config = dict(
    n_layer=9,
    d_model=512,
    n_experts=8,
    experts_per_token=1,
    d_expert=528,
    d_shared_expert=0,
    activation='swiglu',
    moe_layers=[0, 1, 2, 3, 4, 5, 6, 7, 8],
    router_score='sigmoid',
    normalize_top_k=False,
    routed_scale=1.0,
    balance_loss=0.000112,
    balance_bias=True,
    router_cosine_scale=14.0,
    scale_expert_input=True,
    init_std_router=0.0162,
    lr_router=0.00156,
    vocab_size=4096,
    norm='rmsnorm',
    norm_eps=1e-06,
    tie_embeddings=True,
    optimizer='adam_atan2',
    lr=0.000951,
    beta1=0.9,
    beta2=0.99,
    grad_clip=2.0,
    batch_tokens=[131072, 262144, 393216],
    seq_len=1024,
    train_tokens=703400000,
    steps=2774,
    dataset='wikipedia_en',
)
Below are experts of layer 4 (counted from 0) of a mixture-of-experts language model. Rows are named router (the router's row for the expert) and show model dimensions 384-447. Each number is 200 + 30 x the weight over its row's rms, rounded and kept within 0 to 999.
After each expert's rows: a language model's description of what the expert responds to. This comes from a sample of Wikipedia text that the model never trained on.

# expert 4
router,187,208,211,139,263,196,168,245,243,183,207,201,206,233,173,180,206,211,207,218,183,175,196,200,201,273,181,241,210,259,221,182,193,182,256,191,219,178,208,196,204,165,193,234,182,200,202,122,252,171,163,235,186,154,160,171,216,212,211,206,197,207,192,181
It responds to: Word-ending suffixes. Derivational and inflectional endings that close a word, such as -ed, -ous, -al, -ization, -ful, plus commas after words.

# expert 0
router,201,270,229,172,194,208,219,209,179,192,215,244,222,186,201,263,208,228,159,176,219,214,211,188,211,223,194,254,183,219,167,179,189,205,220,221,204,173,233,204,215,219,110,124,203,243,132,224,225,158,159,172,222,237,177,145,216,165,172,155,173,178,181,159
It responds to: Taxonomy and notation fragments. Single letters and word starts in taxonomy infoboxes, LaTeX and code, such as Pancrustacea, \mathbf, and species suffixes like -idae.

# expert 3
router,194,188,233,154,227,183,185,158,182,214,174,175,187,193,207,159,236,201,199,209,164,176,189,195,156,230,165,188,180,186,189,168,195,167,190,174,204,208,221,217,194,218,173,230,203,203,235,154,236,171,179,241,183,164,213,222,200,222,235,195,137,212,174,175
It responds to: Foreign name fragments. Mid-word letter chunks inside non-English proper names and places, such as O-z-aki, Kh-uk-i, Turkmen-istan, J-õ-hvi.

# expert 6
router,168,225,211,184,201,192,165,253,226,218,263,180,196,203,181,210,201,240,167,249,196,225,170,183,192,225,229,200,228,265,192,208,228,238,218,234,145,181,232,163,208,166,241,201,213,203,227,191,215,124,173,207,197,264,238,173,226,202,215,207,178,191,212,195
It responds to: Articles and function words. Common function words mid-sentence after prepositions, such as the, in, to, his, her, plus capitalized name starts like He-g-ar.

# expert 1
router,233,168,218,253,179,188,176,192,200,205,234,203,198,196,128,254,225,243,200,157,201,190,213,205,219,240,209,242,166,161,186,180,188,220,220,156,217,162,246,180,234,145,179,203,162,206,236,201,210,173,174,172,166,167,203,177,199,197,171,178,166,198,223,205
It responds to: Sports tables, team words. Table pipes, column headers and cells in sports standings and results, plus sports nouns such as Team, player, medal, coach.

# expert 2
router,173,219,234,192,208,203,155,223,207,227,201,219,174,208,182,134,160,182,131,199,237,198,176,236,163,189,225,235,231,214,245,241,179,264,206,252,233,225,186,190,230,215,213,127,203,237,247,189,262,186,216,181,207,213,199,171,229,225,235,212,192,158,187,226
It responds to: Dates, numbers, percentages. Month names, digits and pipes in numeric tables, census percentages and election vote counts, such as April 6, 30,000, 14.35.

# expert 5
router,175,193,198,235,214,234,178,210,190,184,216,216,215,164,238,198,136,278,170,201,151,211,184,171,182,253,236,239,225,180,201,253,211,221,207,161,201,198,260,217,175,232,154,193,210,187,219,275,216,191,176,174,177,220,199,215,160,258,193,163,178,195,193,224
It responds to: Punctuation, codes, quotes. Colons after database labels like KEGG and HGNC, closing quote marks, periods, and digits in coordinates or identifier lines.

# expert 7
router,159,219,185,161,223,138,210,248,236,213,215,177,181,220,193,198,222,231,137,255,223,204,215,145,220,194,201,322,190,192,178,183,216,189,223,205,161,197,179,220,207,215,183,231,178,207,235,180,179,159,191,234,164,186,169,206,213,224,257,196,154,161,229,181
It responds to: Word-initial stems. First pieces of longer words after articles, such as con-ven-ience, dem-oc-racy, att-orney, plus quantifiers like many, most, several.